Experts of a small language model.
Size: 8 layers, width 96, vocabulary 10624, 10.8M parameters.
Experts: 64 experts in each of 6 layers, 112 tanh GELU neurons an expert, 2 picks a token, a sigmoid router.
Training: a variant of SOAP for the experts, 230M tokens, 3733 steps.
Below are experts of layer 4 (counted from 0) of a mixture-of-experts language model. Rows are named router (the router's row for the expert), up (a neuron's input weights, with its number) and show model dimensions 0-95. Each number is 50 + 12 x the weight over its row's rms, rounded and kept within 0 to 99.
Before each expert's rows: a language model's description of what the expert responds to. This comes from a sample of Wikipedia text that the model never trained on.

# expert 55
What it handles: Opening quotes and word starts
router:55 63 40 48 39 59 60 45 54 46 40 35 45 56 42 54 60 70 54 25 35 67 39 31 57 77 66 38 53 43 68 54 57 47 72 62 38 58 57 47 42 56 50 42 33 60 33 34 47 53 23 46 48 54 59 59 65 61 54 64 50 35 73 39 50 62 62 52 54 33 51 51 36 46 37 53 48 61 51 59 53 55 46 73 45 56 46 53 42 30 42 33 69 50 10 45
up0:57 45 39 45 45 64 62 35 49 43 62 67 43 47 23 60 62 52 52 40 57 50 71 54 59 57 52 48 64 74 66 47 72 39 50 36 57 36 42 45 71 51 61 60 50 14 39 43 64 58 64 21 52 40 46 41 44 31 46 57 34 54 58 40 42 74 37 55 57 40 58 69 56 58 50 45 56 54 51 42 77 49 45 54 60 39 52 57 54 49 41 30 52 64 58 27
up1:43 58 35 41 62 72 58 26 55 49 46 35 42 68 37 22 55 66 36 35 50 70 48 32 51 69 41 76 51 45 60 50 52 55 53 66 63 62 54 52 27 55 63 45 48 32 50 48 62 38 35 52 59 57 54 61 68 47 66 34 34 35 58 61 37 66 61 59 49 30 68 53 51 41 64 43 49 61 46 45 49 56 68 63 41 29 75 56 45 51 42 49 49 51 34 48
up2:48 56 68 44 54 46 44 52 38 50 38 21 50 51 46 51 48 59 33 54 52 45 74 57 62 50 52 62 44 56 50 68 84 47 68 45 51 50 49 40 40 61 61 32 47 41 56 69 49 47 69 42 64 52 45 60 54 56 44 56 38 64 38 47 57 70 43 72 66 39 69 48 53 39 35 54 73 33 32 31 42 64 41 51 71 48 62 65 45 40 42 19 43 68 47 46
up3:62 44 54 65 45 52 54 58 46 64 45 49 68 52 52 56 49 34 59 34 27 46 28 61 64 64 37 44 38 62 52 34 52 49 61 39 54 61 52 52 33 35 62 36 64 51 60 53 34 59 45 45 59 54 42 20 55 36 60 56 92 32 53 46 46 42 43 63 35 65 29 28 41 34 56 53 65 63 51 67 40 36 48 44 52 51 56 33 46 46 37 49 26 53 35 61
up4:31 53 35 46 58 46 77 57 60 52 65 54 57 62 73 48 32 44 45 63 54 41 49 21 65 72 51 48 64 65 69 59 24 61 53 42 43 64 30 51 53 42 51 46 43 58 53 56 35 32 41 39 72 44 75 31 43 42 53 59 58 60 64 42 44 51 48 57 52 34 52 33 68 52 42 61 46 53 53 70 58 47 50 40 77 54 49 59 39 44 38 42 40 37 38 35
up5:53 40 59 44 34 33 54 55 43 39 32 42 62 62 49 77 60 27 39 58 39 43 57 38 51 49 72 42 23 35 53 53 66 75 48 51 37 67 63 44 34 55 52 46 48 68 43 61 42 55 59 41 56 39 37 55 63 38 65 52 66 26 69 33 50 43 40 39 70 55 47 50 59 32 29 69 52 51 53 52 65 59 46 44 76 61 50 55 68 50 44 46 52 46 53 33
up6:66 59 42 36 47 51 47 47 57 59 47 63 66 39 58 53 72 58 57 60 59 46 42 46 56 33 49 65 47 54 33 39 58 54 37 44 34 62 49 60 57 38 36 79 43 58 34 46 56 29 49 52 71 52 55 60 55 56 17 82 38 59 56 53 61 61 56 38 82 53 71 57 56 53 43 53 68 48 50 30 47 65 49 56 60 41 41 53 39 33 42 31 54 62 64 36
up7:59 61 53 45 52 54 55 61 46 57 41 46 78 46 56 49 53 61 52 62 60 41 59 62 49 47 50 58 59 59 44 57 69 26 46 65 38 34 75 22 41 59 64 35 73 36 64 23 48 65 58 35 47 63 69 66 49 42 51 57 51 40 57 52 46 37 39 55 33 52 47 64 44 64 50 55 40 24 51 49 53 70 54 40 25 62 57 67 30 41 65 37 39 52 47 42
up8:48 57 37 57 49 44 43 51 33 54 44 30 40 58 13 48 53 69 60 50 49 53 46 51 49 64 35 44 38 46 46 54 39 58 44 76 50 14 55 41 37 68 44 71 60 48 40 55 43 67 47 49 45 47 63 49 54 45 57 38 61 48 64 66 49 47 63 38 29 39 44 47 50 50 50 42 51 77 67 56 65 45 26 49 44 53 49 70 26 23 56 39 55 31 51 56
up9:67 53 61 59 43 54 51 43 43 51 66 44 63 53 65 39 56 45 64 30 39 71 62 39 41 38 47 35 55 40 73 62 37 53 58 38 33 71 73 53 68 73 45 45 38 58 18 46 51 56 56 59 51 50 38 50 46 26 44 38 25 63 57 65 63 60 29 67 72 37 51 41 55 58 46 65 62 60 56 50 55 56 49 55 74 58 45 50 63 46 48 50 39 58 61 60
up10:51 36 43 57 45 77 42 40 52 43 51 34 48 72 53 74 52 56 31 36 45 45 62 49 41 33 69 49 37 81 47 52 31 71 57 55 56 54 33 33 49 46 49 54 34 72 35 27 42 42 51 70 58 45 61 52 44 60 63 34 69 40 38 50 48 48 64 57 50 47 57 36 56 40 34 53 42 27 53 43 47 37 51 58 57 52 63 50 75 44 42 22 59 49 51 52
up11:57 48 36 37 57 73 70 28 58 57 38 52 52 79 44 68 49 43 39 27 41 38 51 45 62 76 52 42 47 61 68 57 39 46 63 35 58 45 54 56 51 55 42 65 49 50 42 35 65 45 36 40 56 33 51 50 61 49 75 38 39 52 38 61 44 58 61 61 54 59 23 68 49 53 54 38 43 47 67 55 49 61 55 40 71 59 44 34 88 45 42 48 44 56 40 50
up12:44 46 66 48 43 58 65 43 30 46 42 41 56 51 64 52 68 43 68 40 33 70 61 55 51 37 50 59 63 51 57 36 50 32 60 58 40 44 60 46 64 55 64 62 58 69 27 23 48 54 47 49 32 57 66 50 59 50 52 33 67 45 52 62 56 17 55 26 47 46 39 37 56 59 53 56 40 65 48 66 59 40 43 43 68 71 60 34 38 60 37 27 52 52 39 64
up13:48 41 60 43 51 32 44 67 51 68 63 51 67 46 40 55 59 41 49 53 49 68 62 46 46 52 45 59 40 72 56 53 41 27 39 53 48 40 51 46 57 34 32 35 28 47 72 62 55 42 61 45 56 34 64 51 49 48 56 43 44 31 22 48 65 50 52 71 66 37 67 20 60 46 54 70 34 52 51 39 33 46 36 68 32 35 36 46 62 64 53 56 69 60 49 60
up14:51 58 39 39 46 52 55 51 65 61 62 45 51 39 59 60 43 59 58 63 53 75 44 49 48 64 48 57 60 66 45 48 45 50 33 38 43 58 43 21 54 50 64 17 53 46 28 53 50 56 36 45 48 56 63 52 37 48 75 30 53 41 58 43 61 73 56 53 50 37 56 41 30 61 39 64 85 52 48 29 71 70 31 57 68 47 52 55 46 36 63 34 49 39 44 50
up15:55 51 55 50 35 55 26 32 53 29 48 63 43 46 61 74 32 50 69 54 47 48 68 35 58 46 58 56 69 42 46 62 45 49 55 51 50 47 71 74 61 65 63 53 34 32 64 66 49 31 66 61 68 55 58 48 48 43 61 34 34 52 57 39 78 30 41 67 59 57 62 37 43 47 64 50 45 58 60 50 45 39 50 53 39 56 27 65 61 35 60 66 37 65 50 47
up16:48 53 51 45 45 59 53 47 31 35 62 37 60 50 41 40 50 61 59 43 31 34 66 45 65 43 51 66 39 21 37 69 53 43 54 50 25 44 61 55 54 46 35 53 45 40 35 55 41 50 37 39 53 35 52 46 48 31 57 48 57 49 55 60 57 96 35 47 45 67 20 60 51 55 48 53 53 36 43 42 41 63 61 51 34 46 48 61 47 31 64 24 57 58 35 42
up17:27 61 44 56 23 57 30 35 51 42 51 58 43 49 23 39 67 49 52 47 57 70 72 58 59 36 65 53 43 57 63 55 61 40 56 40 61 47 53 39 61 48 54 43 36 63 61 56 31 42 79 67 50 56 39 64 53 53 49 59 75 39 34 36 54 45 55 44 40 36 62 60 61 33 58 69 47 69 41 51 67 50 76 59 54 44 60 37 36 43 45 50 50 63 68 44
up18:60 49 51 38 52 61 49 47 53 58 44 34 45 41 33 65 49 34 73 22 57 56 36 37 52 55 63 39 27 62 39 68 58 55 55 53 37 46 59 63 30 53 66 39 41 55 54 30 58 48 38 63 59 49 42 67 48 38 64 55 67 66 53 35 36 49 42 48 29 38 42 39 43 62 29 40 43 58 47 60 31 43 37 65 18 51 55 58 38 59 41 57 63 34 30 42
up19:67 53 39 57 43 45 48 25 43 67 24 43 45 50 40 71 54 56 36 50 40 44 58 86 44 50 40 46 41 35 45 54 62 44 49 53 51 45 72 59 59 71 66 50 54 37 33 44 35 47 41 46 52 69 33 46 33 34 62 67 64 48 48 36 54 33 39 65 49 34 49 30 52 30 61 57 44 51 66 57 35 58 40 42 54 44 54 72 46 63 32 67 62 43 60 42
up20:69 54 56 55 48 54 72 52 47 50 43 50 52 64 38 50 36 36 65 33 50 40 55 18 49 56 46 60 37 62 73 52 30 34 67 54 48 38 62 50 53 54 49 35 54 70 55 37 45 36 27 63 24 47 52 48 68 59 54 32 48 51 37 48 48 66 44 55 49 48 55 77 35 53 51 64 72 40 45 59 56 52 56 52 69 51 34 57 64 40 80 34 49 68 47 46
up21:49 42 49 35 59 57 62 43 52 52 47 22 67 42 45 42 80 46 48 35 59 62 43 56 54 48 56 52 46 41 46 72 49 41 38 72 59 70 41 54 55 52 66 55 50 34 38 45 62 58 50 43 43 72 29 35 56 29 57 61 60 81 39 44 68 45 45 54 39 27 52 54 57 43 58 55 44 47 57 77 55 37 37 34 53 58 52 42 77 63 43 40 56 32 58 38
up22:45 51 64 36 61 52 35 61 54 33 40 67 56 20 20 48 43 48 62 36 42 47 39 38 53 36 31 40 44 55 35 53 71 44 33 46 52 59 54 51 34 56 49 60 51 43 29 37 62 39 45 49 74 50 49 56 43 28 58 67 57 72 56 41 46 41 47 36 54 38 38 40 43 48 26 38 41 60 34 62 53 47 58 84 49 36 57 63 63 47 43 39 48 50 48 36
up23:46 52 51 30 64 76 47 57 54 58 43 71 45 34 45 64 52 56 39 64 55 53 36 46 42 43 54 56 63 84 57 49 50 31 38 50 22 48 72 42 51 50 90 51 51 37 56 39 34 56 57 45 58 46 50 51 65 64 60 57 59 50 42 41 50 58 49 53 40 38 49 48 52 47 67 50 49 27 80 62 52 50 55 45 48 58 66 62 35 30 51 38 72 52 67 58
up24:46 55 28 51 64 58 57 50 65 27 45 55 68 56 63 49 43 50 50 54 29 61 52 36 67 41 50 64 52 49 59 59 66 71 53 26 35 60 51 52 68 46 55 29 59 61 33 67 52 43 58 44 47 30 51 45 50 36 48 63 26 78 60 46 45 71 29 46 56 58 39 37 55 34 50 40 57 47 45 34 33 45 51 47 77 50 51 41 34 65 55 41 56 30 47 30
up25:47 53 34 35 31 65 40 35 38 53 55 33 29 54 55 51 85 60 65 44 49 55 48 80 52 67 51 56 52 48 36 44 70 52 59 51 49 34 38 49 39 24 48 25 54 56 47 32 36 54 61 56 44 43 46 62 42 62 53 55 52 26 41 35 50 68 46 48 54 59 51 51 44 18 49 57 45 55 44 34 39 61 57 44 56 38 45 45 42 62 65 68 55 49 63 28
up26:53 57 34 39 52 54 51 56 56 64 48 71 51 46 55 47 51 59 52 53 42 67 52 41 34 48 48 54 43 33 51 49 42 40 57 77 62 58 56 42 65 56 52 21 44 62 38 56 28 37 51 45 52 56 57 45 43 65 66 41 58 76 53 22 41 57 82 44 60 56 59 29 42 52 44 57 62 53 60 62 63 67 40 82 44 47 38 46 38 77 38 63 62 36 54 57
up27:50 66 63 43 35 33 54 56 49 30 53 45 16 58 39 53 45 43 43 58 52 69 41 48 56 75 72 40 45 29 57 58 59 31 50 35 45 60 48 48 50 58 62 66 45 55 56 49 47 60 53 46 37 31 43 41 66 55 38 60 44 44 48 56 58 41 56 54 42 64 55 46 23 76 52 37 64 63 53 53 40 43 64 64 34 33 69 39 53 41 39 21 35 71 44 45
up28:70 56 34 66 50 37 47 32 67 53 62 47 38 52 48 39 47 49 50 28 35 45 78 50 55 50 66 51 54 56 35 37 63 14 53 56 45 47 65 54 34 47 45 49 48 61 40 46 50 53 65 49 56 62 49 56 43 46 70 54 46 46 67 49 65 59 59 67 68 33 58 51 39 50 45 49 59 26 46 32 42 37 41 38 44 42 38 50 65 38 23 71 63 74 68 49
up29:59 48 63 45 58 64 23 28 36 52 74 57 70 40 44 58 56 40 67 54 62 52 63 56 57 69 40 37 54 38 79 41 47 46 65 73 30 43 51 45 60 67 55 26 51 56 38 39 59 47 44 46 66 53 72 47 51 49 71 31 45 44 56 67 54 70 39 39 55 59 49 48 46 60 47 70 47 56 41 52 64 65 45 69 56 41 28 35 62 59 50 54 58 55 53 41
up30:57 60 54 50 53 44 64 63 52 56 54 33 51 51 61 37 51 54 82 36 42 47 40 40 36 60 71 31 51 53 58 52 58 60 42 63 43 43 34 64 71 36 26 56 68 65 36 59 47 49 42 55 48 63 50 69 18 63 56 35 37 46 50 59 46 45 65 37 46 57 52 80 51 61 50 63 48 41 34 37 41 59 54 37 39 36 32 64 46 37 53 48 64 27 67 50
up31:49 49 56 52 51 46 41 31 70 77 66 38 51 58 35 41 44 48 60 36 53 55 66 49 56 44 36 49 78 32 50 42 40 53 65 44 38 63 44 73 75 52 59 60 38 56 29 70 51 41 53 61 48 51 55 42 60 62 40 38 51 58 38 58 69 68 67 63 64 28 35 46 47 49 38 68 47 56 46 57 55 35 38 50 50 40 28 51 29 37 50 38 48 72 34 56
up32:51 65 47 39 45 42 44 31 58 58 76 44 58 54 61 55 52 39 70 33 37 44 71 32 65 53 43 52 38 26 48 45 47 60 37 65 57 43 54 55 54 40 42 21 48 70 59 49 65 46 45 30 59 32 37 28 46 55 56 56 48 42 28 52 46 46 63 46 32 43 56 32 52 51 46 50 25 46 56 45 21 58 57 64 41 28 56 51 70 57 36 37 49 60 38 42
up33:34 47 11 65 44 59 56 48 53 58 42 35 43 37 53 67 59 61 64 54 45 44 44 46 47 80 56 50 68 51 53 62 58 59 61 39 41 61 53 62 67 44 34 56 53 44 45 76 31 63 51 68 44 74 51 58 52 45 54 40 33 50 43 47 62 72 56 34 50 63 54 43 63 51 40 64 38 66 49 54 62 47 67 48 59 44 53 47 73 64 48 37 22 48 42 32